Weights of a small mixture-of-experts language model, trained from scratch on English Wikipedia: a variant of Muon for the experts, 319M tokens.
Below are experts of layer 3 (counted from 0) of a mixture-of-experts language model. Rows are named router (the router's row for the expert) and show model dimensions 224-447. Each number is 128 + 24 x the weight over its row's rms, rounded and kept within 0 to 255. Numbers have three digits each.
After each expert's rows: "comes after" lists some tokens at least twice as common just before its tokens as in all text. This comes from a sample of Wikipedia text that the model never trained on. Tokens count by the router's weight.

# expert 68
router:173135126154113094149099111111135122110106106107140117136136134119152163089145130123175141123178161108113163170166135151110136100147119123160114152134107141133135110123098099097128149113119124153120113160159113100107092139141134085146163110120159129121145143142145120157116148144097133143111118114139151161097120125100095111136113163184098146116114108129136108132122113137122134150170099112167123139131150125179122097089144158122160122104143150084128117134117117144179107132127115140117153158108125116124133163109121103140137163157127105108123133125135129084148108132093117103100071162149106072125170100144102124149160119137087162091145087166141173112112119120149159126129
comes after: "\n", " ", " Team", " %", " such", " Party"

# expert 42
router:083150115115124149076166151141115138122146120149117120117113104150094097120124164135121118112081130154117106064093137138151097167105140132104129111107123146139140127121174154156123102137153107129167133124081154153178138112109129160125097133125131111123092112131136127098125095083162128107156122118107133134172135125153162101150124095111121134195152158115113168104126106113108109131119172170128156126134079118074108158152121110119129086112090118181146131121148136124087151124129136117149110106131174132144108115162119116127109099115166141122144138125124149169118164122165137142146178078101146174114085167132151136120122130115134124171159161123121071160138157147091106119125
comes after: " |", ")", ".", " also==", "==", "==="

# expert 17
router:172086137146128120180088121137140122121132129098120151126120126111133145083122118114127133110168114127136124166153100175135124133156089106177086118150091140085111124120098134132113157120152171135121149115175109093100121175109107095108153115158140126104156137148108138153138188157129104114143147161104121153103114119136105162165099133125106138110118121119092100100120115157142147121145114107168087147147181110159148147155146132108167186137156129112113146109120115177174110089176178131104155134098108166113126128111131109154109146164112133134123113152148140093136147108114135111085078160127131098124165114079144108169167154163114109097148102120145159137109087104110118164093
comes after: " the", " a", " of", " and", " an", " in"

# expert 65
router:141125108130146130163090150102122124147082118156148095165110165109162144101114146102125113121145142118091101155163127154128202094131102149152145124105117119096132128142089119117109109130139087163097132085138132089084101131124098106101155127116107130128139157127136148147123174162141153154131135166128140168111135145121123125121173176078109140079115089150155128147123183111137136145136120078143118155135172109131162098090126183133113098157142140116166087121103138141154071103122107130147142158104089106133145143131119125132159147148102110114142139174124108085101165125104121147108121168120116106165163091119130126101130142131135128096142070153128176144123119163172124151166
comes after: " |", "|", ":", " /", ";", "″N"

# expert 82
router:174122084127139110136120083141146112101121135140091125146141120129134133092100107094143169128167104133135171156147116152118150074155108104188099127101117088157089106126072094106150139129148142129131109123158094097116151117144094108116172132139124132141146147139151121135139128130124115141124101119117122134117100097104106124128123134168094161137121119149147125146129154157119129118133092096132137114142159120170127127126160124090168095116136141124128127165130132133179121137092139102111131146102101088097126154097099118119151121162134102132119138134152110080165129104127124126081079136118109074152183099158130106125146122152091090128125124181167153129128115119149118162138
comes after: " a", " and", " the", " to", " was", " an"

# expert 67
router:193124136134144095174092120136136133110095124115142134129143147128151150108174120088161129126188121119131150189157102142131141130123085129179102154151125144110117130161067106096133120136106154159115090164134136104111104136161130095145165109108164125129130151150143164128121167155089131139097128137131135147107128121096099130131105160167124130104120114162128102143128085166125129160143085111141105143130144128163107113091153134117138121138133123074138111128106084151178128130124132122115103147101101094125118165111115127145126135137131110119137124125114099107154097119078133133136078123137096072142182077148127107120168125128109147082156080141116189134147106123148117138110
comes after: " ", "\n", " 0", " —", " 1", " 2"

# expert 30
router:145150142105117129147141166177136091130137146181107148103140101167097125110140064118131090077131086121133107134121116149122132101144081125133114123137129124130085103121119128136086124090119174148176114143147107091115201120103140093158109137094140121158121131143166163151135130140145111099156146117117123141153155154114123142132147144127180160141142104087117145145138141157135129133142104124101147113110156097138102117112143132093164158134121152138090135165131154122129124126112128101091160111093129133099152105139148159163117142132126131109098112108164088117131097085138134106082115154120146113135123102135138100121160137143129127140127087122140133098101116122117177141086
comes after: " the", " a", " The", " his", "'s", "The"

# expert 16
router:149121101102141119146111099152139114162102133106150117092141176110146120096151103101111078130164181123116176163150110130097158144097151075158119148156113125175111112157099077132116153121083165160131118173152107097080081097125115077126161116117109143156174158125122138153148169156117083133099149115120123170099132156118091167122138163144165117097141125172158115152104110147151141139160145118119128145128153127119122110103137135118109163145151150068114146140141120130155093135131144110099120155131126123107063117107158141159144153192120107110157099112143094097144091107105164119111109142116123115155151081103149092154154099157127115128155108110152145118115099155161166086146
comes after: " the", " |", " in", " of", " New", " United"

# expert 53
router:139115116136104150159148117095105120148139118168142115108152145162158157141121114121147139137151105110136123161120093129142115131136147092154128126161147126122100138123106113160084151129162176099099121119141112137142120126106084137074130130150096177134139139108089110145139131111162165094133083103164112066099136151119092140087112119134130113098086088151167114120104156112143106115136141114157144127143152123158141124095140147131150194142159122102110151086126119166144097121157151111127142130125102161101104156117089163123153136145095166155098115134129065099121118138112155130093164164159128103112140131177118109137103122082115110123126138112104142130124097124125121156153
comes after: " of", " in", " to", " for", " as", " with"

# expert 59
router:162105081092142108141114096109152103108125137128086138149112140133126107115118104119107119138155156100171137151133117129119120098143087119140112130139107103145082131144093095099118162124124162137160103142188098075104152137130128123127160137108102153122127142160135170138136100158126144117143142130128116133084113142106086126112100145172122159126127107130127136106157145157123142113152123093067110122161139111159167085102113132123124141144159160095078126161144100139173145134116127139100154149116106101132116131098137142109145129182129113108135112130134114107139119107140132112064120169141084083165169108100100124137138097186118078142120110185173144085141112110123099141100
comes after: " the", " of", " a", " The", " in", " and"

# expert 75
router:186145117150129087146083110119137129126116120127129129107121118123152150115149100106140111135192125116120168184159105145107159107111099123155110144146093131136109143141075106111111148122121151159106115142136101117119108148152139122144156139129157147137140160129144136145107164160079117160086129116139149161084104140086130122131110143176138119081145108132151094132148131164144122145160116103145146149125157109178122110097136141126151129143116145090140131132116095149174123131106140145098115171123105149109158164110137120116135160136126105093124149110140128080118104133073125105125049138131077080157179120131131160159165112152093149125143114149154157116137115133152151127142
comes after: "\n", " ", "\"", " 1", ")", " 0"

# expert 70
router:189131128111146144141079121098125089104136107112129112155149140136135093134145110126108111150174138148139148182152127142083128125141108110177120107148137122109104100172082130080096140116153178149146105129158147113078117137139122100164147122142120121105096109166112116162105152157069126108099148115125172167111116135101086155116119153137134133086163110145117098076103118140148117117175090117120136117150129125183141102092144167113143121111128146068103112116137116132180117129099129124111118165150093097177124140133137138150146107150137130144107129096119105098128106157087134121114084146103095066143199097163134085153148152112128120108131117140155172115155114119131124123163
comes after: " in", " P", " T", " ", " M", " p"

# expert 69
router:163100094120128098157101162088176125139123137095114127126119154109142148102140100150138169105175096125118133163146152133112119107139100120155146121161147147123100145145085137095128113140097181145118116115125123176087105097138109082085132121148123108113150139156118147143110130133112157139133144165122105157114088117097093124160116114110088118122090099133149140141114121130154114110166092105172107144138160089152131108112135150121152169154154126103147177122129098172159112101122127141118129164123112162117140125122089131121113143113137139092133159119149125108143129136083156112083099176152133093123159117123161110173162128153168100117110113135170173168130082105124128086132
comes after: " a", " is", " as", " of", " with", " for"

# expert 85
router:089154111110119145081171162139114139117148116154103114106120103142090094112126155119122123114091128147114100066099142140140090177098135134115126105115123141147141126122161160170119108135171113134170125133089148156168139111103123160133106127123132109127091123121130137099126102069163136097159116112100126136167133127145165097145127094114111142207153155118104182099143103119108111121117165160138157121144093105084116166143124120105139086118090116179153130122159127133094146113131145108145111112127171135146102112157112122115112097117167147122144138116124152169110181118165148135132167084098132166107090145132146132120130141125139121173161174122129080163142153155092118117139
comes after: "\n", " |", ".", "==", " ==", "==="

# expert 35
router:191142116136127103153063120145142089105116134094111132112121141137167143121150145097120134120180123123128153181179114156116138095125099146179106116132119142130115119144073090088130133119132155171136093137141114106089097123159104079148156124130146128121135166145147143121121165181085122156126130138126131144096111120089089115136102152167120141082121131165134096135109126159139125123176093110144150149128159115164115106103139161117160129120138115085107098158116093170190119124130106114122124152127089131130123145111133113145156146144131112130147126113141116091147132119073107117110068153140101077154183093141117111168172117154106153118160107156151172123135120132151129124122
comes after: " |", " =", ")", ".", " ==", "=="

# expert 37
router:184105125150099112152075138139100125130093131145144118150161131101156165111148094108161146110156153086131177171163133141117134113098089107172140161152092103159133128139070103070112141112109156166114118151142153112134113111166083105141146129135167123127175155141132170097130165132145100172114119156129141116142119134105101102129089165142103139089122094112116112112111118167137151122148088098136115153118139119138127110110141158097157145137133140082111107126096114139176104100127134138106141156117099110108140117110081147144128139135117123124144143127129125084151116116090101130112111170123067064127185080112109135163150108190122145112135129148112166123145103155127147135110
comes after: "\n", " (", " \"", "\"", "S", "-"

# expert 48
router:153121112137121094157095105133126109115092122092124145140113143133161160109159134097153158107160134113108155158158120149098136095119093136158105142158098127114103125158095091092132135122110156170117091152161111109099101136162094098164168120118157107128151158147144148157134163160099117160101128121128136145097111109095102120155110162164127130094113107140108093149118118163127142132164099097142112155114147119157126108098160169124153130114150142094118108144116098163160110108123112145098128178105096120101134156112131093146162157155103106134130118120134130094141101128093096113112092162145089099148163103140107101164165142156101143099157099157145158127138108125159150125115
comes after: "\n", ",", ":", "'s", " =", " –"

# expert 72
router:167159101160162113189087134137128110133118121137100103128122125136138133111128135127132157127139143092106133170155096143126181111120130122190094119142114147109126156141093166112108114111168142153110073104157119137088114160138077108137154095122112131111155179122152138133105168163115136161138148152127151143117090112094123132126155139147085123073112129158097143142157170129116161119149124084130123119101153117143159088115107153107148132111136131099143102145095137156160094108115149133127123145125087109136153116144151117150116131138085115105125150160131106087116142120115128114101090124156106109145163095154143118160116148136121137101132115170144153127113102103142127131161
comes after: " |", "|", " on", " in", "On", ":"

# expert 29
router:177131118108116089155090102119119087122114119117140138150126127113140119111136108091135154127173135116128161178170142136106154113126124129185105114147115129124113130179076084089125139127129161151091111129170115111093116122171104103129173114111153123126129154127139145158123176170095110164118147126115157137094133126094110127153105153160142102093104105148132101131133144141133132118159088107130112126117157156162127110115129171131155126133138143074111098150131106164174112105117117134092122151089104117104126125104130127122119156148098098113143137122127131087116113124060112115132085161107088051153182093132132111157157130148097146104129107132163174109153117126151143114123
comes after: "|", "\n", "-", " on", "\n ", "On"

# expert 91
router:165086139125106110149113121140161120115142126118130136136134111076136134127114141095148115116136119127105175155124129102188175103124144143147144160166128117100137114141099160110113156070082144115129123124143120123102137146148110127142120152122161139102133132127123074131160152174128121153104148142147132154108100102098139120125142156167158084095104094114140101124131100189115119106144102105167129135081167103167151141119169150083116125148184171085128131145116088153155117127132114101112135135139092126167125108117162133154139133130079119104111124112139110125119130129090149096150103130138081093158148090124096100138165126153108180115082118140125143139133105110151148160159
comes after: ".", "\n", "s.", " that", ",", " but"

# expert 27
router:193099122118143135142086123133131093121089138132111117108102121130163132110155154100172118104165167084158149173165119159118149115133122102183123138121093184149118111112079122118094155107148109152119097166132123103075141124146101097141135096114146138156117107150125162124099156146122129146099104119151110148110107130100130141104103136156116137113112115130106092123128133137137174147134114119136120137099140093139115106119157137089152116114133137080137134164099096161176095109135162116120114151120116155160128147127095090132142150140149119139126113137140124084145104153094125118109091155135105079139178094099118114148185156163132128109153089148131159106123107115128124149102
comes after: " ", " L", " s", " d", " l", " c"

# expert 32
router:156128125099123095164074130133122112136134114100131109112129094161151160100160087080125133121159171116147110159171119130114129132119113121157118108075140122080118130130096125123084132098145144140124106128131168099096084103125109098118133126117169106119147168143112151141153142177096083119123138102092141118107138135119089128136111167141149151115107100149110103104132122167160153138156128097127087105185149116156160125098151146151168085132121112083121151141131111134150097108120124138146107127132093130131106136098127107136142145147099119136133137152156113082117114111103110118133095156151098090144163089098111095154154098162108130140157093164145166074145109119141179115102
comes after: " the", " The", " a", " A", " as", " an"

# expert 10
router:109106111092128131158230166106144128121137140188125119111151126136143046141110125133109079142128158131157143134089098126099133138118134121101130140154152095152107135134141093116140129154154140132153116136158106127100121121103131152118139135109150101075142098150127136122122109132118152124106131146151113144105103187139139118097139145097133122135119121149151119114126137137126145151132131098106117131112125110150161115100159122123066137122121120140099159134173120083122136119110133125152087110155133133156130081103135169091142104134156157095126122085109120163125134128130158142113210143125102189137131100165133130142142102114156103136153101144165132123153123123139133124118
comes after: " |", "-", " of", " and", "|", ":"

# expert 89
router:164118124134124091156091099133134102118094129094128144152109143129159161107157132102156148109163131112115153166160117137090131094128093139158101132147099127110114116165096089096125142124107151162107101152157118118092090141156095098167171119125168115130142156138129152161132165162095122156115129133135142152095114110095097119145114167160122121097111107145109089141113113159118147133161098101140099160116150112157120109095157166128161130110154143090125116145114095168160108117124111142110140164104094118108137155111130097132157150155111090132130118113141117090139101126097095114113099157143086091152162100138109100158165144154101153098157092159139161118143112125154162131120
comes after: " |", ";", " ", "}", ":", " 5"

# expert 64
router:170104093135152125140100116105146098122145121142100121123123157110138119117111096097108109139156110092144118165141133156102129103145099114148132117125137094126098095132094113123139135104128133089122099120173097094153118127129128136115135146126098114151152147157151158119132090158112100127147122125142128159103107097106084147111102137165127134123112098144128108139154189166127148130154131093094071133117101146170166092117155134108128114136142163099087131158135122147173111129113174118138130150151095128127137156087112139109131133150085095126146104158108098099156138164116097131078110153165090088157159085122090128129140076184106102140148097167143142079171144106113107140115
comes after: " the", " a", " of", " The", "-", " and"

# expert 9
router:167133109151126122137076150109149108153148098125113131094088179113121178112128116111149149111171112165106137183152141143105094085124103113169147173143089149108112118133096105094140117140082119108098135128155117119103138133131114097129136126140149152099159135120139130152125155146109135153087129171126098162136108105101069151134139142123111149092101109125148130110111141105168162147166094114162138098137158136150150131083159157146137132168156157097109143166137129149159132131116156141119113141131078161124167150113112097119131150115081174115110135149133092108162094135102101092091091183150134095149161094113117118146152107158138105087123106121134144144143092100124149110141
comes after: " the", " a", " is", " was", " as", " and"

# expert 79
router:164135137121140087143094146133152098140120139115131130124093131155140123120147121080161106153162129141151159171171135162129166086136107140170100115146148124126137129134094119078123137133124148141138085144154107088106135126099076107155166132127127146124149144090121149153161173170112125182125134127125142141126156115133077167152140133156105138092109113181154082158111159167144130133140094116145110140114140111169146118131169165103173131112163112090144094127104107164164124129120119141114111128098118114130140139121148124127161126133122088165151096132162123096155089123091123100103093144132091099117167138141135142153157120131107124095124120102139154126102121114161132083130
comes after: "-", "\n", "|", "==", " •", " /"

# expert 28
router:170124130133102117118121123110107096115091151169139117154142084105162124136133125121153103130148105094110111190159091133139129080148107142177104118154135135120140115107099081122149146101112114165127115155097084126088138133138102125132149130169152117131155112131118168154108166185120145116116139100133094118110106108111110134132097142156149138059114117144139093116128128173146139132134120125134151135139140117152100146149146198138111166120154153086094127147123127165172123155133145108107131154167106148110097174127094123144130157150115131180116128130141111139136116168083122119111094116132090094157150117144133132160136120143095142104136142114139154110126148148153145152152
comes after: " of", " in", " to", " at", " for", " on"

# expert 34
router:162129116137125089163093103129138104117110124089134137140108140130165153114161132094149154111161136115111150160166121147100141095121090135167103140149103132117109118157095093090129142124111157167111096147148116113097099139161103093162168119115167111131147157139140146157138157165098117153109135121131132144095107108093095122148109165167124124090120109148112092144118115169125142135160093109144113157111155111160127105098156171124158131119148134087122109142114103162163113108127117142106133165099092121113138156106130089140157159152110101132142116111141127093142099131093104119111093163142090093153162096140113100160167144161101148096161100159147161114140107127157150134113
comes after: "\n", " was", " who", " he", " to", " is"

# expert 33
router:157166138152143131167113090114128119138119122143142114111111111142132106144125129099105148141130139102110145162136126134150128110117127101148091132156152136134072140120121125115117161123150120098104121099134152099092122108167136133163151110129129119150174171093128164126137145133112141146081167136098089138142111111087091159127167113146147113121117147170156091134129103130097128127167110113132140118117116093169132145145180115118160112151144095126128117129112138104154102116125090130118130120100108180143109142116087143127146140106138110146095173123122119085156116137093172107093094139162122104116165078139134113114123130151119102082145131114112156163076093137146147151137
comes after: " to", " was", " he", " also", " is", " and"

# expert 20
router:153121110143123090155097098131140102120103124086131145152117143134159155111161123102147153108159134110105148157158125135101139094122099132161101141150097136121100107159104094098140137119102156156106101149148117111097103134166094089166168129121167099124156155142134151161144155156099106158102135113139134148090117102092098116153109161158128117093121104146108093138118118173131149133162102101142114155116149121159127107102161160121168129115154131089124103139120107168155113108122115135099128168102097128103135156102128093146156157157103099142143118119141134095135101127097092122107102161139090100161158095141101097153164145150100149094161095163154160115138108130161149128106
comes after: " |", " the", ",", ";", " The", " United"

# expert 49
router:178114137147126086174080127171141151106097125101129117135140129134170159125161118104160131118177122098110115192177112151119120126142074126140104150154132120102115112144093110088144132119107140148121102150150156106088116141162130121158169120128167136119131135134131153123150165139128135136095153131138150157133122098083114127134108174185116115116128116144096112155113084167130122128156110108138140146110141134165111120099146128108150132124126118071142133129116121164176100130144142140117107146122119123116122169090126117161142133144124124130128122121101103113150100127074107127143065128142080072152172090133117092123147152130118134067130085154117193122118111124158131132115
comes after: " ", " 0", " —", " 1", " 2", "\""

# expert 74
router:144127103114153116156141113125124141123100179108143117142150141085135086096135128134140078149135164137174147147124130135104125117089119119152135142165118112118086160166117127161123167176144149161105134152156123108077117165110128085127139092142090148113150150101102155138118166147095095116114120144142103162103127135144123171157113128144125145095120119157159125122119137162168124119160088107114115138118117137146131105087131148121116172160109131107132108143150113140167086098136156113100128125161112152122067087097143135126141154139125145090126112121124114106155117120146197127081143148117107122109145085121140158142137148125163086120148087133144132108071107098178158161117
comes after: " the", " of", " in", " |", ",", " and"

# expert 14
router:151126121119157110165094125110158101114092085119148116130131119130147150115139098091169139119162130079103144153144120120111138098102109133155126139160134123131106132176112104117116137098099146163118138139149096149125122151154101094162146122128148118135099138139155129150140145177094097158148112091096122142105107105105086185152100168180150164103131097123146121183116125127117158129149142088139113127123135110135114086111142149118141128118120138096073101160085102153168109097133089152084134136102137130137136124133100082122139125115090126142149127135127116097088115127074133116123104146119125091132149090118141145144139151167124134132142111141120140077120094132120146108096
comes after: " the", " a", " The", " his", " first", "'s"

# expert 95
router:162087102140121098160136112120125131087149125164105140077164122137175128137172118111124086137156163106115167175155135160096153130108150143146103147143163118145180157124094093113165129101105146150125105143175104087070101130134144102113159098092123143136115147145128150117082156156103159152078133123132121144103099161141127144127100129136129139087121105135088076120142134178128158143157095086111107119113157110193114094122134161092105121109102103081109140147132108110130131086124147133109135125119115141146111133079125116094138114158120130131118125117116105106136137120084122121147139121113124114141148054148145129152145124150125120084156108132168157103150099112132147113130
comes after: "\n", "-", "=", ":", "/", "|"

# expert 63
router:159123112146126092161093105132133099117095118094124139151114148134158156109154143101145154110162128105110153166163122145092132092124088137161105141152105130116106118156098095096124139117115155160114096150148112108096104139161099098167172124122162114138148160140138153157134160164100111161105129123135135145102106104092101113155120159160117128095112104142114092146108117165117149129161102104144106154113149116160123111095153166128160124111157141091129106144121106163158116108117111147101142168100093119113129153115129096138161159162107099135130119111141129094140098124093103116108096157149091095154161099142112102150168136154097146102154101160147162123140105127158150128118
comes after: " |", ":", ",", " $", " on", " +"

# expert 66
router:169105133120137092126073120118145111098119136117114115143134126114168170097133156115107081127159134118140128150160096112131157120121102132153139114119116171114136114162098104120152140133073128124127112133164097148092107137163129107159163115107151136155146134148132162127126160168120108144102093112155132108096119103084092130131121166145144127127113121122094102149155120131109145155155086122143119123120142132140116114111153165108120120116118147091094068148137084157171121121115117139129151156127103139130150141111117106115163155107110128158157127097138137049154088139075100161111079179098088074162191107131105084142127150139087138106122084137140146102133099122142123108148
comes after: " |", " /", "\"", " (", ",", ";"

# expert 0
router:139144093103154091164097114138165136145097113109112146150086111119176124136130115109152136158138098129157155145176123163124166099096127093154116135145127155115117123148112146093124119134138153139112097149152095093097125074118082127132143114104114125130135151113125169155166146167100117188091153135140130174130126097103121146140129113154096141101097100133158090141112145156116154114142105111108108152088119103134119147112159147127127151138143084112155089149105122160147164160141108124095138133117085131167123144094142142101159112151127100146129158105130123086148133044092130128099105179147118106128141135116134152125138147166094121130129109091129163151113132130144175104124
comes after: "\n", "-", "|", " •", "Personal", " Preceded"

# expert 40
router:169131139132134132167097117140152121102112131118131142169132113119128136121151137115155182092172103106128143171172155146085130150122122127196128119096106122133106116133076127092144123115125158115097082106161126100081106116149064128113163123124172119119129149157126108159165157174099105143121111106133159128116139092089111152141124162134119159069114108133122112133124076172117142158148094120119151145114170114146110107125135159127165111100125134097124127161109121166165137122133116122096127127117103134100138147115132123166164150124113116138126145122132129093129126133092158108141095158149080085158187117131136116165132183142136120110150130151150164138126100123152137122108
comes after: "\n", "\n ", " The", " al", " He", " non"